Weights of a small mixture-of-experts language model, trained from scratch on English Wikipedia.
Size: 12 layers, width 256, 54.9M parameters.
Training: a variant of Muon for the experts, 9878 steps.
Below are experts of layer 9 (counted from 0) of a mixture-of-experts language model. Rows are named router (the router's row for the expert), gate (a neuron's input weights, with its number), up (a neuron's input weights, with its number), down (a neuron's output weights, with its number) and show model dimensions 0-255. Each number is 128 + 32 x the weight over its row's rms, rounded and kept within 0 to 255. Numbers have three digits each.
Before each expert's rows: a language model's description of what the expert responds to. This comes from a sample of Wikipedia text that the model never trained on.

# expert 3
Prepositions and verb endings in narrative prose, plot summaries and history, such as in, of, during, (resol)ve, (t)ells, took.
router:106073154148044080172139099235084070138182106100134109111120145165153129143142111133150162092147137123152172136116164118139142142142068053120188126156122054128174088129190165121143130119056135093205108124092148143163126089142167144119065133135123100128179113193120144149140079059142148141138161129118153130150103133109173127116149124172145102153110091107081135202111107095063166185148146144110095129095122128131166155148156125180104118114082086105111067118103116124141119140142094164139111158146115112102117117112099179106117107155115139150114192102100091155139136180106119095082116200106097154115152124162143053147133164166153158150118126098108121103142116112104177148125086081150134100132122125080122147156130097128139105184135142131119230188091078093082147138195122
gate3:127053112086115091098106117146146089111142112127116148129083188188141108148164136138103174160131113091100161136165151091083098123191090142162116162143106155156073133078158070181135128147182113151200111202130137173117137097146135144085107136108150149152113118121083163124125148145141130121117151147173150137142091116134119233119182135134071156171107131168094135074129152084136048134163149094103123122142113110111042100063127173107115122136118134129159152128118106085132092092091085137179132136097086106189129104136151103151088093156095088146138206120099123102111185051098195144099161199192122117156132117186109159100155136147154170119079132152143123156177158149126104121101127118093129053147118138123090138172111092138117184132111137134218141153136143097121139154178145
up3:191162112143133074121132115128153136083143094103098127159123125128084123140149112127104090088089114164145078110144142088115117173080141124095088088223098114089157111127137113159070143121144117129117145100091124144144117148138099092119178120118113120151049116096120128155134114168115141146101086188153166152117126120097088183138062118161127106142113085190074161097087124156153165100158063127127107162182103175164101148090111202109139120133116194110185084083140137097141119102118152140129133136131124153130148145056187150167102090070162151151124084202150113047152096117150090162209126063100102144078124106129052152154109120158138146094112114173123149167136147141111164138139138143063152111112079123156182147165163066067124083098190128135156147146150055125103143101164120
down3:113106074115118137109140136129139130106176191145155087185088122128129132123090132140132159162151136127046030089090143150189100135086141180109129061108083146157096107059143179138116193094103060143135130069111104100143125107118144132221122135151093172142163128122125114163142149196177164135144117135126089138127162102093139103084118084178149105152150151103114133087104158097135130142115096117163122127057108141146110152147138116084117119113139127091078104139114110142143209061187132114096101117153097158170071117134097112166171098082131176138126160102128138087104176153140143121188134204149112102133126115124109134083177109100175117151128106209126169149139072071133121168128138169104164211222145156126145145103178135160129144123118129127136139132181123133114103150065122
gate4:153122167117170116141092110093140127120122140048118119117134116119153128177117060182150095174169125172146101154121094149126167065127109138062155092125170162158122204096134174105153146087161179082159147127120111169121087138168151173159107184128102135077131123083119099085076129116115127141140138138156124171130147151103189127097083165133053167144150139082118143101115127164122161120137096040129100118068184147155162112172133150068165086163191173126113142107176106132154103125120049144127186143153162132085129134139100162176138121105143086117052130133128073147145107096111067142076166112162148081083105048110094058120132118179152125127131099130156135159168186158127162125168091098114135131119122201156116097154113145131165156101113118120086094155125142078161187140127135
up4:162075105128115080140135116099119070110110107181198158144110170058145057142111091139125172093134164059193107082150078167124133121188111172059190150190124149108138120146145085111106095137179120137127082162119119147098139112163129145074125125069104160179089125123139149077163120113127049110160076141096104047149170136137100146111119160118126185170123160149126155165156143135162119121150142103169183187100091115128097159092085147126117120067083156136138128177136092169111135162057100084122141110185194133145091116112081125104117133097067108116126092098151139162173124126112157051167120145140137097178125130096140129153141148153090163134101088080122133120108126137149120129113112172107119051157139123168114140102099107111162163196175119065117099150140115146118116074158122
down4:159154150125135121170116182146132129111116131135128098082113138132185085112158151123192113157132140178117132101111086146117101110110159142100113161123136142142167161133079202143125142122146090125103101137089091065176191122148131130159089126148157061105176132111144120062090144090164145096154135178141109096092124155106127135139121199140159172087126106107111136177099095100129049110104161188129168120177135109163107147159096116123102146183107136117106147173121171143103089174186079163159092207132183080125065106176170077137180147107167072168103156146075160168101114117116149131101153171087109118104124099132138105169125113158161115096144120117097134083139156070162174141086193099081169187088164140165083121169138073123138072156147134098070111094090092146090108097187149
gate5:146093189172112156176196094132159118117166132153102096115104148140127092106068114155087171090122112158181178145118134135151135146104121141187064114141126125120111117088148095142162120146116168178131072123136136107145108112139173096113094089128090124173122111121108099093165101095167128111132139172096094128171125105134153198111168114102109126093159118141111109159177073156133175117089183084047117162158173091169113089136123098097077125104096139103104116182154154130113146166133113146163189068151153104128164145054144091067115157159123175072121131161132125142097112182135110138059083069126156148151063132144085083117153125100089132145057133137124176117138097170153089194194108087108102098163103116133146128163095069132173125136143088181059176097130112134135086112174070
up5:113077162049111138133151095095155155148149174129089113164118132178170078129060151134113151117121101169157141180130162130138138152081153133149142146082139086168075087093130177144183116110160116182182131075113163135179054131111102169089101116095084127182176084124100072117145121087094134132089145151119096138145150146145130151144163150079129116120149141098073187125172133160095129103118133116081144144105153127106124185113103100092095132130155101168107105181134167152124090174130164181142089099127132128131132121069094073067163140181103145142133062143111097159141119149105112111094101138161142160156080119146074086188140108103107113146066116093139148159170147111127151110196134059082163102146095135125119111170156097075129110145098100168033103155087142128158112116101029
down5:170156115096154153123133157106081071163180125162100027064134148136163061133129131115107143186152094115094152128130072126135145066068115135133140137143163118152111199108153169044094173182056129143172038169085140119102121111142055151133111146085159146123118109110122098145113091112123106115138091114127124188107107136116124183165108108044172116095149066146148110169106106106102136125153110124088138176148109049127125170111069130110112125148126127116131134137109103116142130107149155137186147114116168142170142194171127124086123122117182126176131107156144082095107153142150161099133127181103115078175087117090077156111105083158137164085125089154128108125127147148135157162160183126160167155121131128147121199140142104124104129112127174164099131117164220098110084142198133
gate6:156125121131146169152106140102129082082085188130207154101131166062147078115130113126109176086117126172149135133090107143122097129139174150158094159124152134151154175188182077148096104146089133133158128117120129156220130109147114117160106119202172103131134075180133115117182192193138138145126105175128144155135130134186107024157141175100065178128074101143149144108118131154176162141112162173098129127123094126158084139112129064115141108142088185111118108114157101103095145098151098144149098088179085174136194118089118163162164173136080178140119136095125088098109111085191115098114121152138094136173138128097222129116111172146096162141126061104163172117139185140086144144135105148098139080177169169156137150107136133124178101110130135118140149134158101178106147140108080
up6:135109081126164138155165144037133170136119137140093146133121101106115115135109095121142139078134076153142128106160126035081117147149200139140139125125189133101152114201171147123144095138168137077081122162115128190140172105116165124116091158055130118112140174049110112171168208139116123124134185125111035102140100117145108127188147110122075116066137131106084139086109064126104112094130146087119084108108116100150121121176116101114133115097154092143100078144108160163136167097132148132102103129094178035086104171131126057124194112169145116168082088092080108126148129086099209101135143132128102079143120126172139104151116136104108130084140178077149062150159143131133136126068142134132171164123094148134093171070133107135094147092089128142123177117130106120099086086121116
down6:169121157142189112100135206109130090191146128130103116128151129116137078067053096164079133169112074181114103101164157150111146096096202161132108146140149125146066135175137186134102214140106165074110125167172128131116133139189130122157120118138153114125121088100160151186154163084142130101143160159072131144095155170137147113177152123142103144146091131153102088157123127069067119189142088127123115124096102202086149100117157110182137134081119116088111178138180113140133116075101088126096105187109133125150101115098129146153134196138126101117136065136108107136089090115122136160100099124144109045106173097119082047171113161156166149080113121069104072103196135191214121150141149116115118094122129094111149125140182137144138119134187137137134136112152108116101107116171095
gate7:106146140122150061112136135161152115117099129114171150130086108151128178032115123136063166111107153092164118152102118136160138114097118110123086135170143137121135133160162098198167096137171107153088157095120138149146150066182186209059166166078149151157096144180153063143122142148123164127179070155152172119133124118078105134049129101136159101169146068160148064116102161140117125143113129149187141184148182102112129147090104141147101098078140129105117169174140096124128144148140102067098099104206149181121133161116113146107097088077132106067125179134137101151146141099116140151119142184179153033118135138159120142139140121133151097177154127137121161090041154145190134152124167139089142062148130172074115073124132122128128143143109101096117111093145121131189080140160104
up7:166171078208106122110151122139141119080152108095148153144151123153127134164069146071164132171117116166171144149137064128172115111108117112211123100114086095111152143088128163094122136148081146149137134131112063111095095095184139092132105152209092106167065169117174153169143130121149163099106120104099184131174114120112105140141141132162153073076092158123146105104116126138125080169137132152142120097120153167136131130149163119127174160079156155113155070138126127160064105130113147182155124174065123101136143113121133094085160116140172145168127160117150122141104111123066102098145141092125142135122143168093121078124086095139181150132051078075152176193135110118135140143170189093184153112112154156124083089149147092156163066048100095088152120185139150040148106136075193
down7:210105147139149120103109175134105095074140127133224092103112178116093143177178092166086109142157136091104190161139149134084111131075154144132164085052127113140115160067177100164160120134138137107152124107147150123143181171197063107138126123121163103118144159103117148102116113047102101134144095112126096141074140149166163144163121073089161109112130147121113031149118160084077083108130115134114193130132131128129091125119211104162174099111096120124118137112116128106111088087131099150122126163162104140176106163126128083122156151111117111098112227137116205118173169069102131131191156162116158147161093113149146117171152156125116095116122125070153056106188112153118128103140148136114086088107117139083104140170133051136140100083166113075140096154123141126140126066149139
gate8:173168097127146068144104187121109141140103080152065166136098131093136168174155141149149098181154094123128158102176181167091121111150183173141154181149119151092157155157112097091137139146125129060051095114148098089090132194137090102060135100166086131098152120185134081109132119160160145096196105151082161105137145101141103128136134095146103125116140129182093118046087144130172121125170099145077157120109054119117090158148167117144081159138128137171191141179166128126080196130142064132099155162131122138106142079113151158120099121162159163122140140188140123154140130151131133140081142069146145100143171145142152091078088062145123095111169098129152137143177111167110087103139129104181081110131119142106071078138140158141140056083129134089166194082098120102153149140157179
up8:148043169133107144137092140134144190129160128113122141129090138135133102142176128127107135054153122130085123144146085128165105164144072152199122136081117117169086128073141120135186179114128201123095088147043114129138197142135084093106141099158123046155092155074106175113125129165100111160138142109204143173141110133085121133131157101117132140126085117176128116091112084156150115110114176068146108192105087097105166118109168128080175176143162144139131143130106096100144108154090135135198118094136154096098152196153174099118201140130080086157112143134066163178119189113144076133080141126102137138129084141086114130163074181072116145163141062178077150125125165095122125153095132123194106179120152082124135092165096108115158148155150100162131164114163120097103155142105124
down8:128101149112131113103135126121136114079138187075255125118139132198185108100096082180141096104091184101188181163156168157097129138109123134156142128128147146134139148098106110061116102096148164106147139095162145114150144136161147124126120091077151052123101180103163118150078151118130142205135132087110116072136086063112119115125103099186121133109095123076127140152147158108094133145082119123102204104135157109136154126129123137057198088157103104112105118116090181153136165149109172156108142104143089142156109098084087150104149099181096097133168142097092165114183120122122114163089095157123098182141160115143130119067152131183104111151113130088116111140053116130151139107118101115106099169101130165111146129178060141107096145189147150184185102081198108142056104100115102
gate9:089089145149106084104102105105145148133157064095070148118119125154175110152118140178127170173128131098128177123104178176123138101139191134139136145128121139115130088151123123086173119167135101118094129182118116101152135168122135116125139140137134130141145110188124134096113136102143057150142087168176092152151111118144138126152164092124112078193136125088105181166127190114067132084134095135177128087094112113114097139111147097158162129094196019151137161176144077161064134130163139136118139117085145174136131144153139154146115117154145204111179173127167112143099110110092088129126181120112180120108097143113129158119140093040131122141131136110169102100029125160161130071183137075171149178113141127181121127128208118106127118137155084042156141165169133226125098130179091
up9:172182089094137145163129072115109173102099166165166098162145127153121139106104173104126094113142112117109092144147106082167139135080084123132155190160139126120159170094167121150134126137113115120074118116198137123091184098143174103112132128120118125134139111103092136215089156187145224112117133078108117142089165049106082091105136121118168140116173170113147135167113160147145184115068177152129030186158080094165151092138132156157152117128130169150065122090113161136207193057078162177159125152140105063151112093065137103164140133140095094133122117149053114134119119135150159151075150092056104163149164124142126113115146091152154137106128114152131147159183152061120110152177107161108092127137128125112124109130102107149121119157145096178150136119085178123142189122148145
down9:162126151156082148120144110124140092142136181140122169126091185181137147120122130128109162158140175131130112186152168157173160116105129155154116143135067114128076150147117112136120132137122133120099136129082156168073068085059127164120120109112160118109162107107111097112129121120068151134133137089099027156163102081115075177110146100134130132079134138092111157142153103156139146167100127087139026112201106099144136110152110214098060080111115145130111121074080131133191102072100171159117171101127103094128115124148172097179135144179174079125119058172124136115150113151159141127169166095095109202115105180115147085141162061130134109137133108094122118106127121108057188131122146154114166094168162163154177103090086078138163209167144096150141082140093148112165119083107148
gate10:148110129105124148132141066118183108156123102162112151119089183127191132123129103134124094163122109163083162169131160145157128166145076058138127122161166149129128114107163050129097176185162122106198080035094191105149175062092126096170136166172189123112112118103122111162085108127102116158166088152073151152109147080129081126150100127079176118112151141101074139129154124113183091133073132146102112124120105160165195194166127147112128115117159124096075164097066144102149209137133090116116100113113187134112144101137160130076124089167140119156101102135077136176082145104084143183107136054110067151141123172111193101167125130128131112140075143139113154145094116124156119106126112196142116149137129167101166108166162110126160155132057124133083081110128108105152162089172155
up10:154171121097119137128122149140136102139173135099094099177071091102139129137140148169183188169114155184143073106108107129128185144122137133151076153087094150087107131106107146181123098122190104091171161139123054092071106164135144153076122141087081103146103088154111160140191098053113134134163139123100096141173197159163143105114100125127127117150189085159149196120128130154158141158169091096128131197153119067138094129144115114161104134140110137164170112087136183169186140157146161144149103134091072067134141089156162136174192153109101055152158137071182101105100115107147100114122119148175167078114169107061090043087171147155191136124135134106146145140148094070139158125134170142099129137121133157177119126153117104126113092126131077157134110177124155143087098127066091
down10:120112150099155133152076115048142123136144138108147147068144130086069182109112135088129144106155207094177145175102127131079132105120134103150173164135108069138117106129120115213074118121207125159143097119139171183144113141135134109146157186139099160083129139127143179147147111140133119134085126130126161135121165140102087149076117161120142141109094188110112088151165082128062139097100121108107141070148142116134126176077071160100117105134148149125163150153121108114106191102150091164113098191137143164082159157156074147108102087115145151142172156113083187173117111169092066112116188137161159150174111155168147158065095129058116118120147093121168120103137127089111099118074085153105130138128087127131142149183161192120119159185138097110103112122096153090166217205168185
gate11:133105181122205120144139094108160126160129178116105141073131140163156116070153108159152082108147146113188131124145087077174157129172098125099103091112122114094193070102134126110131172084144166087107109115159171131152184098135128154103061150114098133154121159150088126140158101096181156096178117133123172168144162185121121059143104159183076147108117113112086124197154171139077161141102103132163145114142119160091136100125163125142162154120138126100132188096218170075181124179159091113088075129132087161114112146138184163140169133144103121137131146145129108100117151193121090125106160168155113104169041130107167099106145140147170125176083135119140077107158162166148194125105106125100123118125195085082110171190075106177127134082165108144111175139151113062114110134153167
up11:110076156130210118109117103133171117093170179131122118127142175159138121077142201121200105089115131156183141096122148076186195178136147140122095087122153082100184073084135148155120123090097132095121120143158127132110169111088172176112061145131150099141109112123092148126138136099157127145133149088106194155128205171103088096128145150148088169092078122125029189179159173147121165139140127134116138128137122137122120078174153132160184156103153125109129160102200138102113077154158128108083120120122050169125135103130145092116122134169119132116133139104101162134148142168101094091102178155150136122106042088120127095097157162109194161164122135136094117133170136142141127098116065169099120137108145089083114191176106138156173124175144099161098148157182090055167122144145149
down11:138093062000182111146186143156111117144092113121126104171103157124112120118165134131088117170120144111080141082103093155149095139096096161142103106103122255112082162137086076161178125190160099116120119131077116147112120070106121114130074108170138181096147119184073106124107144145100174105073118148127140087168119146149109162128154095112175079130120148063152110085155120093086094136111110154134109122114188112135090176087169112191100128117109135173136119152089104159131145124134127135113137119110121098081159096157143107138124138077137117180072049121132137133071077125128188142119171129068115135137182134157081126121117094121119122106100127121190162150072082158165090125105195129126098094140087132171122117103119150140117138142109164114127173090120148133108099176126108
gate12:188089084117118142178160105074130069118127143120134180147105143079176158175165140115139146150126173119084122135158122128098170141118081127131143135064163081127162116115155161131140170127148132073106192133148152123170106122128059088131119095157133141177120089064108184112124122066172159130180096159112122070173074160064155089108153136183113151143162171082067154196183111192136162084074090137133129186115163138177102150102108147135141112149124147185150106140147097091215166166120108117048138090150102137146144119122121141086122170096180107099136161182133178079160120087110151113180127121125124139211163146127140117139099081097186158147118118116160140132121126148142109154118176115107166095140168153149123084153105148162121168153124137182086115136084162091126179111101145
up12:126125083125108141072151161137129110156127136193120111151102128171141113132120113160125111112109155155137122077099155129142127061115065138151165151205128133125140202049090105129151109133177061103178104091125189212097144124137180143136112205095183154175078119081137121117135088078141105111087125094117153131117142163103116109082123158064128072166119143206166097126149142084128134113123165165122127118088150127087081114106139135057135099199194102109139137147135164166149120115095135118137145112084128113111112149172160122166140108151065128096092186151118128151098174118107114152108087146201183122170138098082122062101115107166111093120176122145149125155090114102173114093118134045141102136100182095108153123100135149176092141161126108100155104190164135174059157148131116
down12:150093112213109143128145112101109174164108180139149134113058167119110093144071103096156102108105128097115059162068098171112090151103157115167103106180083155174182139121106155122139098099099080140159128100174181103095088092099142131101130079145102138120138166150139098120096134139136136106143116133163128119124081169144115148122156176108113212075158162101088160180141188132140143173150117178212148075115143146086130136115147098163114110120143152137044092176174114120142096072169129077143158145108114065084141086124151152154136131110100130123126112122092148137163090152076114104205167185117133134114141148107107132144151126139107100131200136170067092113111098065141107118074134081162146129182126186091093133142120114111088154105090142100186147147134169090096129170042127
gate13:150122100121109174129129090132159109159123136155135119125119079120149109194088080101094151017117119151148115129127169222088124109140154166123189176155198130129084131108130113124109146182152115156158134117125133078129181097115189122125122107133119131105115169154174172158085100060157044083126156157133136165169102163149159109152150132086186124104115149135135132153101074148106100122139133162151102111123115132149150132098102147188165183145167111159121131147079167124122120115122180143198200070063117191108149147137157192054113153133063093168181143125148108160122103076157099122159077161127092158105107146124184151124138142169116159111093148130143171119144120089133141152118137183158119106132122100121119109113129153089153105169170196184131096100148174158174156067112174
up13:135143169134146123108099132089127146107111134145103151132145130074112118120163129152063124089097132183221180184140117165127151163184130199124155206105156130138144123089080123160158105157155113100165041110124177105096109115146128136099134135053175177124164196195142105129051063141107114172115116153098163194113163156185105085102152176153203142139147121122136153132140121158111090174171159144156167148129114156177140109097134146146195131126174151150144119102145177140116130106130211170138186136080129141077125104138095114157122181103087093136188176165186143114126135074131049124146091064132107165124121151136195158131088146120134126109137093143152149137093094112144129164129160119163077164110174156103135094096165125112158132119156129163136071132141135161120113113127133
down13:106117127148144096120150173102071192160141138105090156130146087152115140147078101124131082170115096143129102090123189099170128163131164096135108150108194182180173094139075130163160169131113138123139128144131139147161138079094122117165193146164162151109215091147165179147120122109139129107092186090138044114132144073143107134092138160092100184083125093174106134201127057155135165149143131215101165142100131128081119105131128123108101161190163184172164097130094112098119171138088095065133055110161076111102161197132115119164122079049125107134070116122108148170135176190095117105162140143146096185144138095083131133147109154095097130150173101083126145147125112156102145105098122143119177118139087192106120093143118146104145175142152139140134133105174154153100122104085153
gate14:066136141116111143125138109184124141074123126167066110140159149119146126114136130132234114113137113141107095138090163050089184151153086091127094148105177150147189132103176139133198129158144143160188131120167077133099105144110140118125149129175140095142115147161124089146090120119095088154136135115182120093123131141120144150165071148106153123012140175096135170129192131139120086116104136113109159158087156091114105141079175106081126221163133126044108128140136121142139136091099066191094148140129125157122122144072129143129059111073123136123193082088142111179132117134141158121111156150129162129178144154214114150129095126101142149153101175123127110099108139130145094163138102073094117086136106146139105104127177112143139063168149128050165158148141089183137083191130115
up14:048164104137115153116167134155087054142180089120095128117086159142157118139177124122208128152133110109131142109111196143100188140123095085096132154098186122143128066137139089121169117168091162077198134127135044157144090128113179157187104156079110120133124109142143122113173105120138112117140131135140116053158134107202144158114128141185123144072120150109156113178169104135147143120106151128106189126092140097166060103112167136106115166129134117099068125144139091150140134110081072132134171120182094154111132103123156139094090135091114091205132119130101138177160115143160113125151149110135090103135192154129076125104141198177171120137075168136099116149188173107122108113138156065095080082097184106174120132148125038114084118159126095087119168157131150146181111142136078
down14:173134149129086136155135148185063246161086132133114061134132091158162135082149130113059151091113154073124138121134053158131169095139091158128161072121135213137143123061087118115092108128140119138091133103137148160115181142122108153094155117086200157091112178105073181126088204158119166126106102108108135134120093147145141148089120121136142099187147068097150104086194109147098080150110172103108049134113094174138129141120138120060138107092143122155131161144149153093145110184150126104144170133110117077108082145103124140155125120165206146162141118100133100146058209166143096098147121141109095171103113160120103143091093128126125137140169100132115131105129090140135143094079180130110136168163169101132100154108194127139092147082133119137130112092136109146082172119202123
gate15:111138180124071177166111126119133128091171099127118066068155098131141150110145162129095136146040106146167115122138123106132090092112108176108074172105151124063119099143139081091172161123072151117081116097134148177153092164120131140145125114142082056105131117105072146099154194172072110165124114152145106108099094138115101108099183156095111096165123179122120124114128105169107153105099120168086121152147101185117117110155153127157139137144178074108109107150095125107071199122176141140192185121100108122162104175098120167163087087112134135146185164171150131168198129146111135186122145154165124144076168111152069140120209132118106112171137095203082090125172084123126088138128088112082099115148129150131169131144106132153126066069132083135154138116201108115104158197165122
up15:178097138132141099092173085143146152152116149170210191202114142117142143153159152136150115141192136121124149137094141138143137149126154136112157143182090144149178128091122128115084132077137110091180146151072160113094174120144116122092116120107151119093092132123168155123071089086156096058126144077135153108133151103124132105147113109166189171157114115098151108090069192106113108149153156087129134125129149113174182119126148170097095089083132132074130129051156144154145142110059134152123093145151152089068131196143146075147151162093148065087087186156137102089070097146126119109127140069135130149163108160110199092080097143172160112123118143107162128120121175082096205091108143094160141154080096123064154128162151100107198129152120197102140161171086123201094135123134154
down15:119141134109220094044133181071206061131132139164102072129136120196112082106097116156146142187089130084188190151165110130122152104153104148157180181120145094136151180090092146101087131116139183157146080095123156094133106131096122066083163160123097156079098110140168124163172134110105084113109104186171136103102149114152125121113077137095167137131159082145162201112150109147135180156157142173086088084081176170116124150147073118109119122133187110085122154112095105141130138179111118164126127066149119130128105135117144127111129136124156130117106109178157088140096163126127080119104106101091089115135108113196117142112134097113129156114102142037110103150126108077143120088105201107176187175121078162124120163072160099154107181139078115150138113121110149151142145119097083
gate16:145088154143177135146163173147114117162157143117120171123119101114121145118143190153152123052167136094096116096127124150172122167080164128129131157111111127159161136149123175068118169145125075107099161080112155101083121170112186170137107138166158105119162116107109136155179181097108129163103171116154110073148174144101128098097126111069142127085065098128139158162128113105074102095065061133111075077116108141155172165152173154165186129102072138053119113153122096137079135113135179157133163113065204139114132116146096107042116153103111106154124113069147192126154042089142109081158096089152133161089136187103164147149119102169187126091118103089183119132142136103077079096057110075154096161101175098076106124148156145141154117133130125115156091125109143178099126129147123
up16:056127196134112148129141179161104107152155144150130195126094104160162141136119119155139127121110070065091118119106159140131127135133085104133088150122108123153133131138140063121109145110126103073128065096138109145139104121129158097107075203160174131110170111149095102134133140177103111078112137123115098146170131158107148162112116153107129133090069099164169145169106149097117162095113049158156119113154133158156120150125115119122157103151053132139086181147127086157159164108188108148154217134075164166105172042110131189076163135103102124124166079108080113142136160145171135106101127074129163144109207164077168079140122103186150197141131105097201075095134146186096106063104161124171122172095158152129100119157154159117123098142138106166142129074200122151169107099094108
down16:136168116094151074091077106124115099135114079101171165150072181110112095103104162166093130139177120085113143104069184052151114106084141117107101136104110193155087138144121155055101191104110141132175190165140118097101145165168136125128115094183127088153138199080129116101114140112177104132136127073174090111146173171113204112188158141074107179113160170154140123127091125137159145097072132088134133090131118206135132094126109203146154102137105087103137092134166064156167121078188134119151113154159107098164107065103161121138109143170113106126129141096150169126113086087120155100101162136139128089115145115116169134108172087126114150107121132129123109162107098121077157090105124117155097162078121139141153082098147156053155084122180178130206090109124072175140162136124141
gate17:137139148048116136135103056108144182159135185117054114160085147099091157123152089086143154141162143119110120124110179148146143099126124151128090123145198132165110126072138139121141114093135151104079108081150145137149126103149178193151110129189140095154112121163167126171175166142070135154148111154124103137186057138085092092176169080110053170093162169122137062077164175167131131094171089194183103132155133100125101112104107125053130135174145117146177133162175118120114135138106199117134090117142180137138092153162112107128110141148094120156116082157080164134167088146122134085087177078167055092179152120128108159132132101157182151119072057111161077109127119128151146119126150142123109049111160138131160148111124113093140147140154128134091164138164102165075171136109167
up17:081093081176127123149117137165128124148108107177213137092126114104105067122099146145157058107179143162097115123106111143116153142074091126100103108080079185124122178143106188153152154123103161129106080176093095120091139152057080112071177110109139156165103115110060128157142120149166098143150169091190159064113153135108136132083099152102136168134084141114153157173159076146142124097206132120143085058161137122128163083173165169120175145199118140107096107115115093115133110157141090122116076137103118144133137147160121198146159170161115147121108121065186153121107167095117104128137080133093152148117104140172145146099155102121097090094155131103143212128155130145102169132118141074186049120142119136214102138099137177153146125171119126157126087131106104089157116139103060
down17:145148150137141073130137122127130148061095145193053163172121151149119096125173131078180101136189159071113153185121153164152090141134142125117070163158153073161074136078106158108116135111137120145102119172175110106169143103176128165144136129161155135119056141151158102091135176118056157096167122167118136164131077214108094113148172159168104108093177105106166117147138128100129104104126125084136078148172142153112106153136133125111094120102145079115101184159165111128093094097162183133159119123215148119090083152172165047147140153090139119140161124169140120126157080119112107190126149064085115109154135164129070168136079113132201152154143160135092111129153148122127093143136198144027153093108130193102157104148132122095148139126142135118057133164156136145105101162131147
gate18:148108135095144125141163139131147150120128094153082125070137110103119138115131087099143126069134094093076111163149118206097157089152142058139147157108088175149144111076127101138094176122166139113161144127069072174117140103127085165146156099101115190113171136116135112152160074096152142129170106182165143119132121168094085150138124166121116103096171101101131126133105070154161172173152140103117105113158143126162129117134066134150087114119168164117127158211032137147089121181130040073151099128134121163068152152170181128154090157185078116183080130101138103095053097124100154112121194088065158198111108157187116125119119132126079125085115093150080128055108094120125094141138147127165114087139146089144040178171117094160106121122123154138127153127096131129117134135095104
up18:126143122187095152093124104063084169162156161130134027153142118135116121111109089160165133112144075155114165164093163142168119132111105100117125158105091147102133170061138107133138120104140132144101127096139175155149184089117143112164183094167154080091152169153106172130146061133113074133114157118147178122127123111182099129110137111168179138053155111057097084147146152135182124090138115142095132094117184172134152108144147168158191074074132143105133122132103151122157064082095170133107154209097107147117147106100107061154165133065128121147104191126143132080148130105154150093091155114149172153139112177193095127063051154121046168095111150144121074133154166113124107107120110133102171139182162121107100156166151129146101146112139151130162209167165145137136140082130135
down18:134145062117139150140127126111089131122170089092155093119078127084103152153113027181107060203146134153107172112146118113095114124140094054182115137136100224167158186115164125121117112158108120131157135150087073166090147177127130106130165106148107132122130144114119126142182122152092128129119164133191101108115114153094149134142116140106132116115144116202124094176137215105182184131128166067151117118155074125112135142119125132116159119132138132118192113163156090124121090106158055146122107104130124121121131183136166152099141132119187111125103140098116098117107132157169118099147139147193125110118128146171118177149098176107105071077184127080135161117133144165053080138119102190110144104187119095114056096134119068168130061111112111155076101123106138105078140163223140
gate19:119114128125173136133134075082092123089136155141125137153179134095158103126118136098100108147112195166176120071171109091157169094126104088100177125149094147153100122086107176123059091092118142172109126106158108160141136199121178124146163094106103179059108109149084132097138153083110137106154168083154186093160101144105164107107170178121056159124073076142104118177163179130155101182104177138160164128171133100104113192121129141123091210131070177059198185167118128151157119101173137078179089080127147078112165159123132135142142118120119094189127150166130138125086147087120133133154159114064130178169147121124151114165121093135152123100182147125128153196143133119125067132135153170083157104106059094099121095175136179094068103113166138120109138105117111140151116145124115
up19:133107132127138109161065139130173121165221110141144089137068139130136120185148143133141136132117126068157124155123138112141109116108158087119137108135142174077107064124161141083052180093078124187112107145157114150157106157124127148177117162114063167159132150121162122046123148090142091111123079141164159094141130127119066196078159120144081100099107096142125104113114097097156104122143059144162126111147187137176141096152133096146077098114077182098120125111069083152168165106207142109182144155134135109135111109168114145164062118118113115163120120088133174155108086190113110071160210172105101135161159154153137119168062182122124083145123069107183104083143111158129144191105143136164095103128145137110174138154125140140139147116120134072099107155104153121128185041146118
down19:145155141069134132122124120102123167124155155099136093085142087125141080099164106169134089113140124107079134074141153086142162106161107138096169078107163130138081118126197082055115162085113128140094124129134118171104120129127099140145196108151139118119028053147116131077185182160137110121137075095125090144134136058148096189081119116172123090158156113158146156201100155070123193113122148106108102127094085120126104076156131118135126142071100147059112088109141099134164154086126127120109135198115199146060155111122099166172148157166104173183130114113158141130122089160146118115131152165101167177126155163111126132183080095116148148138191129151144139143145096153070148174143114144162040149156158157068165132114145138167107054144120101135130058107134117094097133160103126
gate20:150122086119081166097129083128106179131137106157149137167155152089055129172138163098097080137162167142128121096132147184189156186190143125120131098113166173172113154144193098160154112133098121103156100100140161129203157082148085133144148115140156129104145182126109117140169184164127162171194093154147059183131103189097069122147075111144158091131106130109062141088217105183083055181108141122139137097051128100150128138131165193120115101164113140150143160121088167095125076115108124146123152097172086116136131163130134133144157130098182136149088131144132134160174137125179116141127148126158140123120107128191143086175118099161108174127184168069134113126158055090125106200110125143054129108118129152126151123148199118122112178091097145131144142144112124115106127165171150
up20:121143114083113203194128147084159159128132173140118116135163078081046073095117177223144083120161114077078127139116186111097130144146140135129151126110121159082120117115162168164116137184095175175127151130111130116119133144172095118114086110145150070120126058173128158064146129129103093156141126166120127178108171090092125121088123138144150123126035101125121064102112105113069109067121089152143126102130200094122125163130148143107123122158141161086139133092094155128131147107100083202102141189137100138113144107134155067121103114118144101090095128152109150071131068109160136143154158107116145145102131198142198141102093177123119136136153119089214161145175128139108146162118214121202118138135138140121111159152115082130204145163108156125117107133180129136066118116177127
down20:083113131084162160115090130124113151181103154075166102093172110195130111140107119068139132116161118145146135201099093147171139212136157122111158111155172127144092194100142166137078133059119075186137109118084116132141134129088124132070115151084104125085164134069183136132133132154159058088111094078100107089138134158129154166128053135107082168129070103138146127111099093212134087125169165141112154166075184133099094156094196165105144135138113128099142133140125184089168150111071074125136092047131081105173123095125069156099123166094103130124129098144133121108110159179161132114096158075196094094085114116136158088127109080167146144147136125126129148139112130080151104071192103140064116094132108123094129114150101163172122171105140126101086161123140149165129089105115132